Experts of a small language model.
Size: 11 layers, width 128, vocabulary 8192.
Experts: 224 SwiGLU neurons an expert, 1 pick a token, a sigmoid router.
Below are experts of layer 3 (counted from 0) of a mixture-of-experts language model. Rows are named router (the router's row for the expert) and show model dimensions 0-127. Each number is 128 + 24 x the weight over its row's rms, rounded and kept within 0 to 255.
After each expert's rows: a language model's description of what the expert responds to. This comes from a sample of Wikipedia text that the model never trained on.

# expert 8
router [151 124 150 200 172 110 132 108  88 125 147 179 129 114 113  85 176 101 103 167  98 119 148 140 139 184  82 137 119 132 143 146 136 154 103 138  76 121 166 124 117 132 144 129 142 107 165 129 130 114 117  90 118 135 128 146 146  97 130 121 149 141 141 153 121  95 154 129 149 148 136 139 119 127 146 110 108 131 123 115  71 142 132  77 110 126 159 139 124  95 134 113 136 130 174 122 107 144 121 143 160 109 118  87 134 132 116 108 181 150 162 132 161 165  92 170 115 107 142 118 150 120 143 143 141 121 143 122]
Description: Forms of be and have, plus as and also, after a subject in definitions, e.g. was a, is a, regarded as.

# expert 1
router [132 131 132 174 168 117 130 102 109 148 135 162 102 111 138 131 129 121 115 124  94 126 159 128 136 165 130 132 162 129 130 144 133 112 123 112 141 136 148 133 131 111  97 122  96 129 155 141 152 122 111 133 139 167 125 176 123  90 140 148 131 173 134 145 171 111 152 174 114 136 121 174 129 154 164 126 119 154 156 132  88 167 114  92 101 123 139 144 116 132 137  90 112 135 153 127  88 106 131 113 206 132 131 113 161 110  97  94 156 170 199 135 127 131 128 157 113  89 143 112 163 129 132 142 150  88 162 148]
Description: Articles and possessive determiners opening a noun phrase, often after of, in or with, such as the, a, The, his, their.

# expert 5
router [123 117 167 161 137 129 148 128 120 137 122 181 107 126 124 140 125 131 103 121 152  87 158 103 134 130  82 129 130 166 166 130 162 121 136 143  96 134 147 111 147 130 109 143 121 147 160 129 105  97 110 110 121 162 141 129 153 111 139 114 146 162  99 151 130 100 179 128 125 142 100 152 113 108 148 138  95 167 139 122 109 126 107 104  92 125 161 158 130 105 113 100 112  98 133 143 116 123 118 129 161  80 148  94 140  96 120 125 131 133 168 170 110 194 106 162  99 106 102 119 172 150 128  93 155  97 174  84]
Description: Opening parentheses before acronyms, dates, ages or (s) in tables and headings, plus fragments inside proper names and foreign words, like Mir, jo.

# expert 12
router [153 123 141 166 134 143 169 108 105 136 110 157 125 123 111 123 138 119 119 112 140 110 163  97 109 146 113 113 141 149 169 156 142 125  99 146 123 113 140 148 126 118 111  90 140 120 153 142 153 119 130 126 131 160 134 139 131  58 127 149 166 144 103 168 154 102 191 132 132 164 104 158  97 131 146 119 119 168 134 134  93 127 129  78  62 120 164 185 155 119 137 116 136 110 135 128 111 146 133 118 181 101  96 150 140 107 108 100 135 126 191 128 166 128 109 149 102 132 128 127 171 133 153 112 127 106 142 114]
Description: Pipe characters dividing cells in Wikipedia tables of results, rankings and lists, plus semicolons separating list entries.

# expert 9
router [154 168 131 143 113 180 129 106 116 139 128 147 135 121 112 101 129  99 110 143 118  84 161  83 112 123  96 148 140 144 131 163 160 112 100 139 106 169 145 147 156 132 105  97 149 119 140 142 123 131 119 110 159 162 164 162 144 112 113 123 116 138 115 140 167 140 147 140 176 128 125 155 150 112 119 132 112 163 185  76 111 143  90 107 120  89 143 140 144 123 104  87 122 127 137 141 124 155 109 159 168 117  78 140 165  95 103  77 124 154 137 133 169 159 117 112  97 136 125 141 146 124 147 104 179 134 130 120]
Description: Word-final or mid-word pieces of technical and natural-science nouns (tub-e, mel-t, thr-oa-t), and everyday nouns like car, water, body, surface.

# expert 15
router [107 114 144 139 140 118 174 127  88 141 131 147 119 130 113 130 174 116 152 152 102 104 147  93 155 134 107 109 111 149 187 160 153 130  99 139 147 133 111 127 135 161 105  97 118 148 144 168 120 114 120 111 139 150 136 138 171 109 114 100 148 124 142 173 122 107 118 133 170 156  79 166  87 117 114 143 108 179 119  75 125 134 137 126  89 130 163 161 136 107 129 116 131 104 169 129 124 149  72 120 151  89 113 119 127  88  81 102 112 146 142 136 147 130 150 149 104  95 127 168 111 137 138 130 129 100 166 131]
Description: Nouns after the, a or his in sports and election writing, such as season, team, Cup, final, end, plus shut-out and turn-out.

# expert 6
router [119 131 145 206 121 142 157 114 116 142 109 166 125 107 115 119 156 132 113 119 140 108 158 122 108 144 110 123 110 132 154 146 177 120  99 173 114 135 131 138 168 161 142 115 140 118 185 130 124  96 109 112 119 133 134 155 141  72 143 130 125 162 112 154 178  73 146 158 173 131 119 163 132 118 125 131 120 156 132 110 101 158 125  81  81 129 148 160 135 121 111 113 147 124 132 133 114 120 127 134 160 106 110 148 151 134  95  95 147 135 168 117 176 146 102 145 112 142  94 102 149 138 164 123 157  96 133  98]
Description: Sentence-final periods and abbreviation dots such as b. 1882, U.S., p.m., plus slashes and equals signs.

# expert 2
router [148 114 157 187 158 151 146 116 111 129 137 159 126 126 120  95 128  93  96 105 150 114 160 115 130 164 112 130 133 119 156 148 147 159 115 144 127 134 156 124 144 128 142  90 103 132 144 155 148 105 136 133 128 144 171 195 145  79 145 125 128 167 105 151 168 112 149 164 119 127 113 164 115 144 151 135 111 138 144 121  64 154 118 109 104 121 140 158 119 113 116 109 129  96 155 121 123 135 128 106 166 114  83 102 148 117 117  86 177 129 152 150 158 148  72 124 118 112 125 117 159 119 139 137 156  82 126  92]
Description: Commas and coordinating words between list items or after sentence adverbs, such as Moreover, the fox, ape, and, or, dashes.

# expert 13
router [129 140 150 151 150 104 149 128 107 132 120 162 108 121 110 127 125 104 109 175 117 127 170 106 163 203 107 122 153 139 133 143 164 137 109 164 135 124 136 143 149 161 108 105  97 136 173 167 112  65 129 140  98 173 141 150 121 100 142 143 146 196 134 160 141 114 164 134 156 166 104 125 130 152 120 141  90 141 125 131 110 147 123  89  95 137 142 144 124 115 147 116 114 119 142 141  86 129 131 121 178 112 123 125 151 122 122  99 154 116 171 174 149 159 132 122 103 108 142 122 151 161 156 117 157 119 134 129]
Description: Colons after field labels in infoboxes and lists, such as Competitors: or Total:, plus heading equals signs, slashes and list numbers.

# expert 11
router [141  89 153 133 185 106 135 138  92 144 116 176 110 123 126 104 115 110 147 129 136 111 167 112 144 151 108 103 149 173 124 142 145 160 110 140 125 177 101 139 133 125  62 140  85 145 144 163 129 105 138 123 118 117 135 155 158  92 120 112 130 140 113 139 116 119 161 137 146 125 102 143 110 122 156 122 121 124 120 109 115 134 129 116  97 106 163 140 118 136 106  96 113 100 143 127 119  99 131 101 162  87 142 152 125 102 106  72  91 144 166 101 155 167  66 119 103  87 144 119 168 138 165 113 143 136 157 130]
Description: Word pieces inside personal and place names and nationality adjectives, such as Giova-n-ni, Brazilia-n, Czech-ia, Sant-ia-go, plus German, French.

# expert 7
router [129 109 160 169 146 125 152  95  89 126 116 139 112 108  94 127 149 106 115 136 111 112 175  91 117 141  81 136 112 138 131 163 134 129 100 146 132 142 133 132 148 123 112 137 127 127 136 147 165 108 108  98 129 149 134 139 129  94 101 160 141 173 135 169 139 117 170 118 137 128  96 145 107 136 148 156 125 167 121 111 120 152 103  71  75 114 167 174 155  99 108  92 152 135 166 129 120 117 121 127 165  74 151 129 141  89 105 101 165 138 151 169 157 123  97 125  91 128 110 160 140 141 131 135 165 140 160 134]
Description: Semicolons, dashes and zeros in career-statistics tables, plus assorted noun pieces in running text, such as month, School, status, or.

# expert 10
router [145 152 153 204 106 122 145 113 110 126 110 164 101 100 124 124 133  94 111 138 126 110 168 136 146 154  95 116 123 144 179 143 139 139 100 166 102 136 143 119 137 115 130  89 106 117 168 136 131 111 106 135 155 128 156 140 140  90 138 106 143 161 108 136 154  82 137 138 150 135 130 168 111 132 154 138 144 176 137 117 105 141 111  97  86 125 143 194 154 130 114 115 137 148 144 110 139 145 111 114 184  98 129 116 143 105  95  99 143 150 177 174 138 136  99 140 120  96  97 133 137 139 162 111 155 110 148 106]
Description: Paragraph breaks after sentences, line breaks ending table rows or list items, list-bullet hyphens, and hyphens joining compound names.

# expert 3
router [130 101 143 168 150 122 142 133 111 141 155 163 125 135 106 129 154 119 136 147 102 117 137 136 156 160 125 142 144 165 131 138 141 109  83 120  98 155 160 190 172 165 110 106  96 106 155 181 131  78 119  87 114 154 149 130 138 115 148 126 162 188 153 134 163 103 162 112 156 152 109 177  87 140 156 137 122 155 125 147 110 118 143 110 106 126 137 148 124 105 149 116 112 132 151 124 121 113 104 116 175 114 143 131 163 125 119 118 145 132 165 127 151 180 131 146 100 118  91 115 141 129 127 114 136  69 141 123]
Description: Prepositions linking to a following noun phrase, especially of in "state of Virginia" or "Earl of", plus in, for, under, by.

# expert 4
router [128 133 145 177 155 100 174 114 133 141 129 177 111 112 139 105 141 118 102 122 151  97 161 111 137 146 117 125 141 140 143 160 138 136  88 144  90 123 134 164 148 126 117  90 123 140 150 148 139 107 120 143 130 152 142 174 132 100 125 122 139 136 115 149 133  83 152 135 147 116 116 128 106 154 122 150  98 169 149 117  93 136 115  88  90 117 148 171 101  96 111  98 156  94 151 124  90 135 114  88 150 128 134 106 130 111 110  90 136 140 191 158 187 150  85 154 105 103 108 142 126 120 147 120 152  84 158 113]
Description: Closing parentheses in tables and abbreviations like (FdI), plus single capital letters or name pieces starting codes and proper names.

# expert 14
router [153 106 150 147 124 123 130 123 104 158 129 158 109 116 131 131 139 131 102 173 155  90 154 110  92 142 109 101  75 133 127 131 124 139 117 142  91 144 157 126 173 131 129  89 125  88 113 144 120  75 111 117 139 162 141 146 141  98 119 124 107 134  98 182 169 136 135 160 130 176 102 134 141 146 147 131  97 157 136 102 101 162 123 122 109 119 146 190 164 112  97  50 116 105 142  98 114 143 111 126 152 110 103 102 132 111 122 104 171 130 137 123 152 141 121 148 109 112 125 113 152 149 138  81 139 112 148 128]
Description: Final subword pieces of words like -s, -ps, -ow in Below, -ing, plus common words such as New, York, up.

# expert 0
router [124 129 136 147 157 106 142  87 127 159 127 155 138 128 116 114 179 111 128 133 109 125 179 126 136 129 111 131 132 113 127 143 144 100  81 135 117 138 180 177 151 142 129 101 118 114 162 159 151 115 122 129 142 139 168 139 151 115 140 135 132 172 111 134 120 113 150 154 162 139  94 161  87 157 150 151 138 129 136 128 110 148 106 113 109 104 149 144 172 135 106 114 127 125 191 120 114 124  88 108 174 116 118 137 139 117 115  80 179 143 169 158 186 147 127 160 111 104  77 104 122 159 149 128 128  89 128 126]
Description: Conjunctions, relative pronouns and prepositions that open clauses or phrases, such as that, which, where, until, by, he.